Experts of a small language model.
Training: a variant of Adam for the experts, 10971 steps.
Below are experts of layer 7 (counted from 0) of a mixture-of-experts language model. Rows are named router (the router's row for the expert), gate (a neuron's input weights, with its number), up (a neuron's input weights, with its number), down (a neuron's output weights, with its number) and show model dimensions 0-255. Each number is 128 + 24 x the weight over its row's rms, rounded and kept within 0 to 255. Numbers have three digits each.
After each expert's rows: a language model's description of what the expert responds to. This comes from a sample of Wikipedia text that the model never trained on.

# expert 3
router:154054147085164062134164092168101126120160137099125124116111109113139102120155152104130108145153138154142124125128135140105122091160153116092134151130117119116113114142119098136150134105142105136127161097123114101097120112146143164129119123137105141143116111168165130147131120136146149119106118146145136138098114127135102108138128152128154111097143129036082131149126129145148124113092106168098099161129130116092146164108138101147090135113156155093153144133173127145157145130130146130124132133160057120122114131138126044102110118141115145113100084123139131112133094125115105147100129122105118119177102121152132093114120108088148123121125093099161153141167105132157125072146137125147150121117107143156129138156119139130133073154106091136125133116103162107134088051137096
gate17:150146136124136148102160157104131155129132157149116185125165118136132099131121195131122123106139162134140149202096112129142161109105157114143107195154100123130106112141131111129142125139088093147139134118120097124121161115110144149140122126147150138115135156146141128078129114139133133122104111117142108083149132119135140123119122146137084112118141151117131138120132191121115178076118091147119117071138159108129141144161129128088137132135090122109107128159132111135118122138123078080125152114159140137165137154150146091142148109127096180131128111087125155079144129106136090141147105124124114076126105134068110138099124128123110102134124133147148104117148087141176137123143130101139168126073147155171148165133132122175069148121168121124090086172105131125150114099099133
up17:095126084109144138114142140138122104133200138081165119111109106112145118137088171101129116148133135127151118157124121148129167151149171173128176124135128138120124144124148121163086122140115143106128117132129130129087107104135108136150138123139105099113129116113112126099112159113120140110118156102128119162107151109109100130150087100143149146159100179106133131135152112112108117145122084077108086109114124114133080142105141122167076138151161142133098144151106116126159116142085130156135174130139117121136162106138134116124115156148250129131139103133154132163126101152141134086165116115127160122167120109145098154163118130122093153125119145121149144092135119135137140104116162105132171092107135105159089108126174095106147122121085078116118132109144179101153137132147142
down17:144149129137157092170072119129123106138085139130130126163139126122115145110145088158133150140121159142127146124099090107091153089122182096088103162143162173166130159124163109149154110111152137146095126148108104144121096172121155122119116119125143101146111104122133107117114128170137196141099097104121100126143116129152115112137135110140143122149109116133161126108140102103176108122105080156114125166165119106121113137139104090156111117115128153158140144162119109095112157126151122167133106127122079163128120119128099141126083122095129095146151143154122115145096175115141130111129155141109066109082103131106145119113127107126131122113113173111117071155120145170125161118118099126152114145152143140140130147223166140123106179126147107119099131119101118157124162133095111
List values and plurals. Line breaks and values after colons in infobox or taxonomy lists, plural endings, plus general-statement words like were, are, people, most.

# expert 8
router:175041161085167134106142108129113151080130109104088107120135134117102138106158127115119118136175127133126112139120126101134102086184165143109141117117089123119120159150105114105122126086172104116116133112118144123081133142134147129146151138117124133118140106144149136144100081141180148060118124140156164112117089105131121089147139156126142101121131126044072135123124114115139150133116113136106106157153145145105127150137141123138096116097150159089125125158159133146147141134136142141120104066148109159105147127170142095114097138099110143112110128137139159089149115118146102148110112113112107134146127144142131123120134131118159125117136174106157147115134113091152124124169118096140137149092126123137127122164102090107140104140128089126116118114105131124135100026098108
gate0:191088118138123114086165128090122113116139088107108128064126135102172130170111130141118140138114123119124110159130050145138121084128180179171091117152133101142164118127150124123173128135144103128131120117147079111118094134162147081118143131172149152144128081097087119115119134113168112108126140176103173126158111126135119113136146137112122106070099133104138146147090128152179123119150130106124129145131107131149151118129150148092123143126175114154120117132104148126153170143113153143139153165137112151120137118133104142111145118146136153120105153148086166110139111118143139144081166131122114114171125158132157144130143127128155117075113107124124130125122095084113125128173163134118130149155115156123163122140113119173113118122137074114151152107138076124137140098174114
up0:109105143151115143106110114102135129125136089126098121113129154119098178128140120172138126157133120098110070167103080089149136150131153113108062143111137137160134137122137124138120136132125138099105159099124149122109148155141143141104152114126125088106117088163099175147118112096111137078099139115083162085123077139127125096110138133127198135153129131164182083136135126116149142152095122130140087150154124161124120162127124136133128150119100155164132145093112103153131149147098136153140116112109129081141138134109154138113116147116138154130141121067122126131090131056149129144134147152117138139137124131105131094134135131151109112095137163088118090136166144172135104122142142143083156142133130185149157173106137101158111128111115081163182154170163121131136123138135142
down0:157127144114068155154119123094142108106138102109140062143138104108129117148129082174129148107165128121103088142150170140124108089085189106121120111107124156157150088091134112165164119111141090148162091103144139139151139128164157160153135113089169128150111126176120102128140101076106112132133121143114156133121128122118122094122190114116132159117139162109112114152120154101139159111138147102109130134151098130135142139106126152116124136162194129134153111144109127119120135128075181112168155141127153128139097100108138106143078121097133126182135156132089149143140100133113165124084142094152136109149149130139100107163129134126181149102143131135135107111131098114113091131111135143119141115146123093080138128106144135148110104134137107073166134116106123155149138156159112
Articles and determiners. Function words such as the, a, his, its, of the, and the word right after them, e.g. western end; also digits inside years and large numbers.

# expert 11
router:170000168125096078115186126134090147061149142089144120085127142091111119110143144127140084158172163175145111126109138111119100113152166102113147162111112116156119142137133098111177116116159116137122141103130137108103128136143148129128130159129130139143142134140146112143114106151151138135110115134159159123114142110157114098141125143129138104111132089073086159145108113135132133100111117163112098168129147122096130134132133116130123101102155153103148144137129128135134144133136180153100132100156081130125114145144140109107088132147092143078114106132129138104127121129139095131130124135120128160141128112160134114139113076102162123105122118118134151123126118121124159135135152107143142142144098116124123139153097109155136100134120123119147133110099132115150104074101106
gate17:117096117131122155162145124160160100115119156120139196142152151137160068127163128131115142134118112153115118176103123137098136126150170115129105135115150098157179169133124112086155154131093127161124167112126129096147143107164169124116133138109116168123114141121136142091105113131096147120115103124156115135122132112122109115137117148145128124114123178144116123168083114115148150123132126174104099085141116125082119136115111124156158117094142090136173124157136142101085165153154164121114082113105140101085126177154148146071104101143119123088121135144146136133140150135135123112129107125113069147118116165121171123089111145107119115095125164133154106150103141065114122156101088079149129125142112141159125104163125104147156149109088114115135157163139093116156138081126148
up17:099162135108159104118095086084155106147139127148106135116131164147116155087115127151155096124116138123109118132135122135155152112137104134170149152172119116105103135187145139179129192159127143098136119125103142132130160103120072121143098174130077132085119097091134141130099115111107144166115114110106128126118162157154102149109123148138165123114151158104151115124140148148127133157130148105154128135131111106162133056151138149113118141132153135135146144093138103107097141124117147107140130133136115148117117150102127123095113107151203104111131169066105131152135185164112130134113166107125189132114132105150097103161140151140088102126137163124144131122088095144118113125094117191135127141145121139115097171166126112119115111120125096121141113097126106113147157153140079
down17:170125094105092144077183166096129110106141145076092137077120153139114145111155157097139087122115147068112079138181127141140145131162201120165110128103105101146125139147120126122158091142119130143152123141121131117136152097115139105100122124125141140105137104132141125129128114136123094145115162140133126139117082148115123173130131169119138108140105155122100084138136089124136154084111121143118120156119105159138143120150103123167153128121136102136122208097150113146113097149131155116147107118107070113117124145119165139120119113182148109116140169095154125090105138147128134153119135154128134141151123128166160142130124130120104106113154150140142112101106131127175093158111122114150118108156129096131099149173099125121133151149119100143115081070191142118138163117154104
Clause connectors. Clause-linking words and punctuation that begin relative or contrastive clauses, such as ", but", which, while, or closing parentheses and semicolons.

# expert 1
router:162038200073161113104174093135087160103154133100125118122127166084116122081163143113144079143138148158152130130112110103134121117178165110106155164109092125142115147138128082109149131110138110115111154115128138105090146134139148142133128164136125134125168121151139133142119117134157144120096123131156144115121115083169111099141141171128131112106142132070092152135113096121134129106087105161100112149165146145107130146133140122123109102118160158106155143141157113136138145146154154128122092084135112136106146127130135114094099110101094128096136119112153132077128145114140122148115092116101113156148107165160156101112122093097118100105130142121121137117162110091122107119159155103141128156098087139145099132170131098117145121146114105133155120107103135106114109068108092
gate4:132134179141188130147165108135096105122118135166135113163105166159138150141122147138141139124156147157111131152097142139152099117135162084093127182108124134081123120121122086118132141119097085123161130158156112131132131106114175135132141166144122155085145134126156095145111143125128160147162126145150174137139101110120155104103138123157120136071130154146096150091110095119130091137101110139122076140118098152131159164146115137083148098122087145149101119155098158146152143109126131130131129096104115113139145155122110098070078083168182112128136126161140137110161134111098143151149135129156156131105139119116092064108153150127126108150107101140103131141149137127149113116108135121105106087130121147125131103162182147139137114096163124142100176135100116162112154122101085
up4:098127120128125154108134177173136087107104106116135091161148161121193120116122143073133170121101132139116087131145120132146139121131099126066118108125162100127126142096140152122132139109134144120137133075153165130151098154136154111133132130164129160113112100147111182153145040107169138109110104117105167131110141142131116154105115097122147103102106114153070117168083127178113140131124137096143094133129107155126130119185139129142143119167122090110091118121136161120148120080140116149120115155207146146149101135126116129116147118111113122105098119121117147138116127126127091098085122109117126125128135148126135139095113099165132074159176095118108143135145142103125156131146151140122090140132163138134129138126156161177127107133080150097141125147125157122168139123143139
down4:107138126152145106174130137106151136131126162149140101130100181142110144109079161112098155136164139128134120091135128141099158124112108139158111081134091123130114139132088094132146119109183076081138118155153125120120145100127132131125092112166128124117132152095145167141103163123126121148112141143124124162142126106102105119186116148121109149140149119120126129135092136095123116141152129143116139156130134135142105151070140123109140188112139120151155135088129123139118122156104126156157074108131071145105202117132110129125081121111142139101117156149170118129157136098139123113135121141122179111135135092141143120113147142113074091090118096158138144118107159122152162141129107107107132184154087160137147097177117074121122161110133092134159132150179123112094129105079140
Common function words. Frequent function words and punctuation in running prose, often film or book descriptions, such as was, the, in the, commas.

# expert 9
router:173000141108157058114197071107105133028150137098109123128135136077137111136146130119167114143160165127129114129133155120157111109136169139125150154125109098139114185139084122132155136118135141139115137126142138117095164131150146152131132128078132132138151122137142132133109133125154140091112106136115135115113116116135124116160153159133135124123128137066103159150114134090149117127131113160102126148154151156128114144147132137144113090114138119120144149127126100152130143168134142129116115119133028134140156140160128120094111140125129120133122122142139134075123106124151122139116126127120117121150093157139136120126113121123139089100131165103137145112133105093131145103131131099123148118118102129132095128134111105143138095145123116161152117089124154111133122076111100
gate0:214105122091157161112163146135115158082154087155115129108109172116145133090128148127157125106131143111138102159121128121117079081127143141178098093163101140129094117152113133172167165108138087147113119122156120131112124141118120112168125111181105114124135104131134180149098129126155115110093144083173125119107080140149125095133118130120141098107116099111152116142164124147169149104130108130083153160101164156124113150162145145089140092125104161132126088156130125122159119143111094095115125126100110151096149100121153098100132122128103118156096142108131113087121131166136152136113145109126107151144113117157144148115158151123114131108107122126127152144144086129162190150096126119150135135142155151129143111139113157115160119127144125122180115102153127097094129089072134
up0:101140116133116117125124149119137104114126120146091120100103123157154105175129104083184169131181129127121115111152110135099119102112146144123123135111139122143142107118085143129161158170105132096135101132135153109108136129119104112122093142167086127154093099131167123151084134088151099108079151159136118139118123154117156153069137131129133093128122116122131134105154143153175121141127110130167123171133079151108122108149186182151106122094146159149140071128090140124107132127070128205122122118104109120132113135170154125159141135157158144150123128134056119090125162146096130125106131119132117175103144123156112147134110157108147115113156175109130102138144121185119156152135143097139126166128134144132122112126100106148144096092143126167134128094144152116139123142102100
down0:112117138178138132131143133079122135094119142115130114135129094126127128167116142107171136134121118104113114083143149151161138142043081112128136129129150175140119127148106142124125119145162155193102131135129146147146114137075139126127120115154120145140160093114108110140130116106149112116129094150105119146170127099124131132135105126148127124166109136100144066136147110117134119138153153181152128193161128167098163121126130107100122128102150087146134111153098111121122082147138138121138097093154101114131145125096103129139145149155122160131121141126100148155129097115148138094111173115137187155170105108146130145105135130134147156057107117086147148140136118095118120141081107145090142088139110134084107140075110141107140175175148137083147139091158155118129155125133108
Sports and entity nouns. Nouns naming teams, games, seasons, albums, schools and cities, plus score and year digits in sports text, such as game, season, 29–27.

# expert 13
router:148081167111106031110161128140106144038137118114097115126117139085076082136139132119125084130147152154146112133109142102131120113169157098113169127115124103151117128127105112103126144113124123147123162101097135097103152131135167135107139149116137134125130096133151140152122119116150183101104106147189136105107102115142115129152143166127146123132142110116111154122102101097125148125111094127093116127148103130130107146155148132146103158120143153122147147130151081145168167139121138139119099120160021165118151138134128120129098177119120131101102081130135144083133110092147132167112131122115098152113094159151129107131114099113127096111119127103140140121148098117167135092134139105157115129104093141137087118151107118127158116098148132152118106135110127109154115127130099
gate0:215124152132133091163158132142132185115080129148112138136137127122167108101133171146108165122064127104138112151123128143112139081163110146116112170127154137127137117137141151096131153118098129108138123162124116125115133148111123196088151157117148127097140082140117113135104093114110098111112162088168147121123154134077104123096121129150130150143093164109185108142124153153098130167167114163150084116117127158148106101161130159117110118125069113156166110108147143147128125124118130122142088101091132106123143112138165137162154150161125142123117111120122132131125129112150122114151152087134074119122132134123116138085148131126150117123135144119124083142126120155066156103131181138152140126130128147138095169143110109085124115100147114113128145148159140076119143126110096
up0:104125126138144110132157110151159129102152100125109083145170110164095117128137119143079147158141120120111127084114129106135134141128127172132109129127139147154159152110097115154171143119103128101149123109076114131098111140125146095194103140135155075181130137128115111150129116118102140163108133104142141180110105132144053133145136090153169106149135118155133107090158114101111103168104137146104124097136158131132108125115092125134104142148140115133111146096103136133130194149188141214120099162145124137139111140127109131113112116147111131164144128120096100149141111160171112128134128107112123076148173154124127159114120135115152136093107137107121135173133136091123131083118159111139070144144135106162102091143139124109108111126132135138102129125146069139142161132162141
down0:107106139152116185125069119116114134138148106155118114134146135140129093119108127110082099138141120188115116137168135139158118135050136132166114140092093125157108180139153136110132123140136142142129128133127128144102150123152135111067101133122128137159143161107123152163139122136147112167108088147118158105108157140158121115118162140109156119097119098150115113140131100122149096098109161102118123109137189144116096102138112147121148139132119139111124146112171146134115121104139111126094087119099245162127126113099126178140091154125111122132112154088111151117123121137152090137131105157102135107131141120175148115124128108090132089131143153121131143131148116126175135092100136090139118129128149101139147129091130123122126109168109115132136126142160101131141088215112120
Foreign name syllables. Middle and final syllables of foreign place names, personal names and Latin species names, such as Matanz-as, Jere-z, Forgá-ch.

# expert 15
router:163043175059152086106164104137079135119170124097114112130120136085097112118136128129152135152140128155157119109126118127142133110223136120100177134104081117126124158150120111105148159114141120112116144132120120126108122132155164143132158134102123135117154123147142128143115113126145132115102129159143124099122100098128108134131130149106134127068130114054074157150112133134134137118122102125117118141147165149112136142173164103141109068134145126110124135117145135159123162134122150124143108116117081151126150133145141100095098142129101119122116125102126162107120113125151096167118103117126105115123111150108124093098112090087152092105157112088142128138146110113159129112187156107131177127114097152149123133177130118129144099147138076132155142101127156137130126078125102
gate4:132108173112192131141172120136088149132113110171103107145115171121151123154147125132131132135124137124148159136152130078151099156114188134135151103181109122132158114101070139141127156141093137155137103144094146165136117120135138128140124116135161097133131101121136085119148163121116145096101095177142122096143096091116151093160158141122107072108151122132099102127171123126132176111123083140106125128157148151137113153125119142105143111135146130088114155110149100141114124105147146124163115075156119135123133139111137148090153180151118109134148135137103113127151144132155117136091091111122119130161144144174109149145125158112139104125180097124140142113114152078125157133124148132166133154075125138121105098131097108128174119078123096177124089118115100110129137081097086
up4:110105117140098146082128111150118114136150142118118091105096111173124103158073122158070128130126136104121162138121131135128100115122142150160136103142147134107123111134160126112120106135102160142113106139104132116130097115164120142142107104127157118102150088115141114112150112117146145128149114153096114115122105118106138130121153122219139141144108137119164158122186169150099176108128133148106094151140125129137145148092140117133154105121143136126176156142090102181082141147151135141129154077189134156127160164131153193116084113163137097121139117155125095132158173146098117122160138115087105154152131125075134092120141132100132137134093097114149117143101138113122176142088135150154118155088114158140121118101148145078164110120120126117129125173106133115087139120105159
down4:102110117131120140125135129103089121158144160075131137139159138125089130165140132133087104145114139121139147142110123123120134143200178161087140116141128095125095113131133141069150074113096135125153115142134121122090091168111117134092146114150120134138121112182153116170165116128125093145091111144153127087156139126090125127117136140149146162119090150152141123134154178144128095111107145091110156110123133133099111112098164176097168139114146082163175060170123105162104124135106122126098100150141116158175126118107117134106123135134161111115122128112155129150085177127115135142136147153145132164116121138101098171145146156140136116120156118133109089161100137126092126184104147120114108078102108112136107140135118132140088118137142166099137120126109126172157107116156117
Sports tables and headings. Section markers, table pipes and line breaks in sports results pages, plus award and win words, such as ===, received, Championship, won.

# expert 14
router:184122177092149047098105107157102121107123127116107085084130170105108089116143142121172126171136135147143131159121138132128124099180150136119144116116127130120138129136088101107111131104152137129124135131121119143098120149138129131109146165121099167118135111139157126154131123148156136093139123129123150100095122101132085125161146142135132118099109109067128145144140113134129171153106120161121129133161146125093111116107125116165110110122148147106118119149102101123146134089132115124144110109126029128124144116173119112126110114130137156093152118139112127076113106106118137139114102120087091165169135136157169088099127087128107094105141150113123136101141074117148175111158113140140169129115102143113122117171099130120130091169141117145147112086121121095142115069101086
gate0:189100144144120112148142157126132132133157096089096106122131113116145160126111131111153114139113172122147117108099098087146115125115145138145136142136117114116124099170100137113105139101146141124160173110123140138167167137124105118087132128094096158137117102130106153140105115123150158119123143136157136150098106106113096146152165202127132118143147108119135193155112125107158137138117133104122112127097126125127120128118130133103124117127087128105164121126135157185154163171125117160142104120141115116133170169127102122110107154137081119135124112160156178078152124142130167146125094147100098102163122126163124085139152130122114110093105173121125071137118056095173146136166140128146120145101131114103123121104074124159133087150118142104109111093178167126163084132141148
up0:119143163131105140127136099132149137121118143113084154134094126150113100125105123147122112094146103131116140104132107163124081162153157128121101141116106133127132146084123157147117136126113140128091111122159157116093161166085145150137153102125136062084145166150180094104155125140159134107130141146156115120130146118131139070100106072108141064122138103118137113070152171100156137126136099135148120113159133167130115133127124122166118114105152188109134133106138128107104099172124144181107148128119127171108145124167126166131150139105149165136145106113113115174176151100107113144135118116137150121089139085115129100131137114129154134138176113130142158132131169137128140106146164083140119148111114115143161138136114138054149153116139083177077141118122143115133127106123099
down0:149108114133150135077142101198118123151114129128109119120129088096102093130125133125083112111134085102158092122087114100179113160185149152141165077102121122148154172121164135107185129166139101142101133111143141125108154132142107147162101117120137131120150103123139207113137091090128137134147074116138127121155125088175152124145153132125175142115123121161137145093091143122115126119114080121093124115165171106116154118151124148124105103113138155098114116127109127133122118120149144174128110178151143115116093124132104127106141129141115128151156101107147133138151106154147092142115135145088119143075154150156125127121077204093132130104169092150099127120139104155143107135125122120140125142130122118168114129147133153112159122118131123110095130155131147125171129106097116
Line breaks and birth years. Line breaks and table pipes in lists and tables, the first digit of birth years after "Born:" dates, and short word-start pieces like sp, com, tr.

# expert 2
router:139115191099128037124163073116132162090161152126114158098153160090126139092126144090139143114179132162135109130121106139144106126247145104143149126122120118154139150131101120122129148137137120087147149096096147095116138158141161126147132142146096128133142125146135128152113128156160126107113130126162150091124138125136132106157113155142149138124159094113094122170080110102149145131093128113097120127133157142083110117151128099147137112100172145108138141149165117118140134113132136161093105120145058140124150121142126118114125140100127136112075090088112124098133128122152126161102099129115138169113122139121120113128142114084117121104138141117124121094135097107133143128140141096127144132111128127124142115158128111145149110116111096121151121128066162110130092060107111
gate4:123134141098199167152135058096132167128168129157095112104182149120141155153123140123126126138105123140160104115121143121151143112143181136144142110128113104138123116123130118106134124124144150123147086111152160170094139160126189145146117096130161093091131170167104112129146163137098111100159111102146152158121134119150168143115103137138125106103116152120136084111174122115152093109163109143076163101152149150110112154100122122138152132110140144126153128115127128094114135142106158151154121088134114127102138114099121148165111165122175126131076122149121105120122103099114136158157131149144113158132117138122098151113106084194123091144113146117161110092101167124089110123148115113129131115156120161175103111139105110141178103132127123104119099143092102116085140121091148
up4:103134146151105103131132119157152095144166132159088072103163084119165134164071176109122160111162147095090148106126091114116118138162129146093123114119117147101116155150113122111143095165098116148132158095125104125119128179110148119152159148146119099146106065127148129128115123134145169140119146140152120141112120130116072155077099084131127125140111124167155118138119140123133128166129083130112148154133138126139115116118148120145156130117121120091112107167163122103133124083137108104130125117255125122136127158131134151125139144140131164128171120122102119132130116166097116129129144111167115188144096145131117143139134147125146122105120145111122125163122116111100082126116142128156165099147118099155126126089114089150120145095151095125157099136153122137132159114114153
down4:171170103156123094125099142141123100147119105145131115146110108109164123169090151100149150130129163075098111112119075098122124169089120118107163071101125142124153150146129128166128075106126131137145117091150154102127128088154126140094169148085127101132141129169130126137143131159126160165140124158162145107094122079111127139121119116097123114144147143155146128127076111145109148119127171143120086167093167089100105141114121140168144120113193127092112164139104153123115146144130175120117118149182151072115085132114134125120083101123133111174133112104123141105090130130092145124139097094131156070110113157113091118110144152123134122136173114128146140162132126145131112169137130124115122148125108111099146134177145141139114122156129164137136138143154143115124133162142100
Separators before dates. Punctuation, separators and short prepositions just before numbers or dates, e.g. "Date of birth: " before a date, "In " before a year, table pipes.

# expert 12
router:155036148100155098096132114131115097049137110134053117123118130093123116138153138116165103161160157125129124140123134099123109125159155132092112135106100129115136132132123130085130134097142116113105151102137147098113123146166145118144157166138120159136126111132144135129111105143146129060113107122122143124119085119132120126155118138145164106105135122080081139128131133123159138123094121149110107145163138141096110163128140125140113127120165132103142127108133117152135118113136166159098083088152076176098128125159153073121152160113107123109130129140137123091141113116140097161145096096115087158150116135168142162109114071112136111108155165120134115115170118135147126120175117104130150134109122165143137133157131104110121134163115118142114086107098132136145119045112109
gate0:216145118122173138138121101124159122179131147089173095114136117157106150116148158137125110178111140125159114129112079123137136089144133118154170099148100132115144157121145137139130116096153141108147157088136144146104124167129169157150118109149100099095169094160133135114113142091127127127107126169119158106127095136102131112140115128084151067118153105109127111104143104124129114110096084151114146099157162128117133110125151142119129113095173109126130119134169162130154134110094131101151139131150138150101103173167131058106119141111194117144107134125142144138110135104120145076095139122128122166084140152144176118131142136140102143121112158115136143154102155112102163126156167084160118123101125151112130148099118152124150080129122096122137079124120145143132130113113118
up0:138128097138137130150133082113122091103163139147126125129141124116136083165125108132161112114155135103156132127139150172134140097121131112152084118139125112101123106149089166135108130126079106133130183125175162143093126135142124097106148146152111108116130066146122124074113113151083108156128113119112128093100115146130095106118111105163122096108125122119176128154169109135105134152128134130118107120163135196095130137114094163157126121133135119144156125092101142148151111125117160163172114129152104106099155148116136122136145111179099154102087111110158095119107119076144119120141100136143103169175138113103082113156095159086122147154125137140121153130176118168113110122114121138091110150175179157128143107113157161150141116124122154182139153133140102089168148101131141
down0:116122092121172120148103126136111120082108118151088104098119093114140124115144156159110136105102118139139144141130112103119149124176143123157154155130141122173091101136134093123118173167086155126127132135120106132078117144153081174107173143156114140120140115172138162138143106142103119153149098146090103118079114161154145148129115106155134143137147145144078127127124155119148114126145172126108090148148129106125125139117107133141109150112138089121179129072184128064150153122153142158145138103097178106130108127121140139139123110139117188131146129128124080143151137140131128135132065117135135107160123136145081127159146137120143096132146128112100096110143070118087115157114123125122115156141128118137154114218148147108114154098120142132126104125121133103099101173094116
Content words in prose. Common adjectives, verbs and suffixes in running prose, e.g. different, local, began, -ing, -ed, plus prepositions like in, of, for.

# expert 7
router:152139156068167065125118098140103170081165103122117115095143137104113135139155137113150131144158149143130098126127141114137108093212133108091134141112118102115120166149091112115160139113161120145135135129148113087120164125166152171120150163137146126119189113147129143144124120155129140122118116111144172127144096113153100128147151123122140075098138146067124133140146117110127139099110140139100098164136138092127112128148150125121109114133144128071151132132116125134149109090132150154134108114122005151142143132154129102092154170138132149091124111129152114118146142121150126163133134140124124108150116138144138099115100098139142103133137138083130118113167117153123120083162101106111149156114112154135109139181129109131127120145131141151151113107104126124136126061099110
gate4:165116139140221086080142135102163105126160109150111107129122152136140094094117149097156133142140166120105129156137128111172113100145126156149150110091103142122158119095105148102110125148135156138147131161113155124118137110137151147121107120136118104108141123148103177139080134116127122140110090134163144130088139154124169104097128101159136161173106122120148125142110133102141124107128177110103139126099127148127138148157145167093100112161091072114145142111157155089118143098109155130116115097131117110130138115114165134129147141161144100145128156131160133128094142164128140151091135075134143125105122126122126050158076144148122105112112133124120132132145081133138166117189111185129129110151139113145105121110110113134156116111134098158154123094088179128110160114099101
up4:119124135105129138121151104108170141102107114163097153129124138164125111095123101134151146095141127093145148095133170133178088135144128115114119143136134163103146084130110137089159163085108147112136138153107149129178143122120137082117089082093139116118118162129144137126134129113130173114131163169166129115129115110106135162095096105161124114148093106096163149168075119099120141111106130131128141130149123123154141082161132158100147170134119159136149129103121126139152133183125116111110135162161120067116082131112122117102124083135139100134100153103150088152154135115185151140114123136143091101100116148142102113118142086156163108087124160146088151129111117115125150190142143153106133168090110151131116158132155135101118144154121144089152126123129155142069125163153128
down4:123137081158139150139113148105125085155117130089107108132144119153100144154173106125116128116136176090140110124111153151133128105168142151157132075153079132124108144126124153150117136176143128161108098117105094086158124121113122163146080154074129191145156130116118142128119109093122090142159125148138143096120106138098165110103118093141088157123161163112125092153139146127149157146150109116066129114166158156111129156145097135134126152145129181107195100153136085093104178134154145128136135144162127112133130152155136131128131126110132090126111128175151087112128112123125126154169108102079129174116109138110170121114096112111141114107125148155073130107106158099096137101108138126126139104095089136101143120113146127132142138124105130088142134122113129161132160153116150
Digits and word fragments. Single digits in tables and measurements, plus mid-word fragments and prefixes in headings or prose, such as ar in Characters, pro, inter, com.

# expert 10
router:165138178073158057105148112149111127099156104126095086112147123095148130126140150105161081156156130155127137123145115088123134143235153125102148112144117105123106124130101137129160164145122115115121171118113146116129106144146131110127143144099133138124143090142128113135132107117129124099116129151132116106117106116145099122140155121140157099129109119068099151128131107176137142108124090167121115133141125133119123149146160109155111116105149152096168114107146110160142146118137169144116087097165019116104162164161132109118110122094124138103119119142136128124116114110134073094119124131131131144145109140120116130121101095104149119122138148106156136112161127137144131109172161124118144117125108118130105142178126101124151101150138080132146116132097136100175105068125114
gate0:210143129165138153103100137153093120094114149135082106117162128113112098100122154113149135098133144150152171138171115125144098120156182176102129143078144142135138084102147109101140164101084131092083124109151095174097172147151086127127140148170084164175149145131163122130167140121116137121145160106135099104165134155107098132132140134139134107129146091123105117122148124161148162138107102136117127140123120143137162130125185121138114133119124080129152127122138090098104130079109132133108133128128110127144137149153084160142153120090128148096080127147111129154139103138146088124097081115116198155152121127107119160160108122115136138090129125136122135137133127127174173098126146120164149144084128105155126113101140116083139133113128116118099141133116118140124126115141104
up0:088121121087181103108142100129147141140145137154116105122161103135116171075120098120118142121111107118141158102158157142123135114151141108164134119120134114152152163124151137142134135089132103120107083123164112118116124168121128146093160113129142120143110140135128125132122107124181139136103153152149136105156185111131074078134161141111144104150131103099137134122103142155118111180140159138139129149123155092126113136100155139127134066179161092134120144110152138121112184140154170210141097130138141128126137146149145129126125107147078094098147115070165114160143109139123081113165147106121121111148130072148119110155105152111086124113167119129133145118140118142127113073104135116139136102104127128192160115091143138104125097128122094092164127094114126129139104156125112
down0:192100113163120136092120072174162092110186183145133132155164122149120120122100133152143151110104071140114127131103050161091101101152142170064121147110168114136174115132117148113124162114082136112138123146132112108112094104154166130125085129138145125125154118135122151150132147177098117114118121078118104108138156160135139090138094133110135139139148112137125129152150103123112116132139143093125120135163139114093119118101136143106109131134115114104136121116133134131094164110120139102100109139147113180127105149131141136136098093103117120112142140129094148129126086149164130124139106126158158117107121163139108122195132110156100118090136159125125129144110147122172124134133097153139136105143112108143136128136102121120166137187129110179107162105112124129149124167172084
Word-initial lowercase pieces. First pieces of words split into fragments, often single letters, e.g. pl-ains, f-uels, qu-orum, bl-end; also numbers in species and geography entries.

# expert 5
router:163136178077171058115144088130115151107147133123111128110146132135088131114137124144172118145139192143123131121154146100127093096242146121093125131108077124162125146130100101103143149128167134122136127119133150106104130114144138137126165150165141150134160127140133137128131119159144123114086142122146154114134130096137128127128102114120147126121144107062081153122134120115140112115109152157132094139120150133081085140156145135111128112144145143082156149119131096136133142110123157120109118123143016107123131128145132103127125151101114105084115115103159128112121106119140128129133135115098107128147127158147147125116121092146165106130147149089150147117144125115142122138152127134118129119109144132159104130180106085143146138140116137136104127106111173129102117044116115
gate4:124130150098196129135155135146148101125120124130050136171144132106111156096115140080116145122145118138171121162138131151112104177124124111134115134110123099129123113080151080127078134134147124075156123134095096148146115128134101136107181103117123111130127155103173088103159153119122149145126125145134110144162124130148114140128119122111137094104129130113114103120169125127098125175083119121121107148151087135130160129138161110104124129131146138115158118130182131147141114187129112132108099118172149077119123086143100140113113110093104134167092153127125156132183121093096136122156124137117160123149119148166150128115094123202135166143124130095144108113109122122105149142139120155119146168084140117111128180154078150157131115119142145131126100131099092144174148103117098
up4:143123125077132142122102082137121175131078161099143078101150133096149133172143150126127175148115173102139187131143135137137110119146128100126133126159117114093139104161135157144119156117143108126123137140171144095103113128190149119185125090084147135107122114150155102147132134095096160120116162119159176141116144138151163114119118141130151091131155149153112138149124140058128148092104152139162154107078133140126085138110099136125137137120118119144137115157124071092118124137123108123145118112197135136107128152077124146103145138171171129156115155126115089126181103103107075139118079105103123135116116120125125092127091124144111117108076128091125123171134140170120098153119135129148119110144113122142112139111133116122135126120089119153171130120156109127136123141140155
down4:114103131117139095121109118144115099109085131154063124100119133140098133116147127135176073145137142116149132116110130146095081129078129181135149132139128097177151147091076137113111143164147136097136070119103113150124122149136142149157142144148086131090143117102164138145137143115164113135128107134146121147102156135131108145132092114123090117119096129095088118124146104098156130146122113130137074169132099135139153092134165169154138107091110124125112140096142107164159168147100120127112159124106113127133156121141111122150123121136081135117114088133122180140111135142102110139162126123150137141090175125122142135159133142125102098198146116153109134160155161157093141121103115109138160149087124100116149167183098108173153146099099178133120140144144152121110169155126113
Numbers, brackets, line breaks. Digits, opening brackets, quotes and paragraph breaks in election tables and legal text, plus word-initial fragments like Con, cha, eth.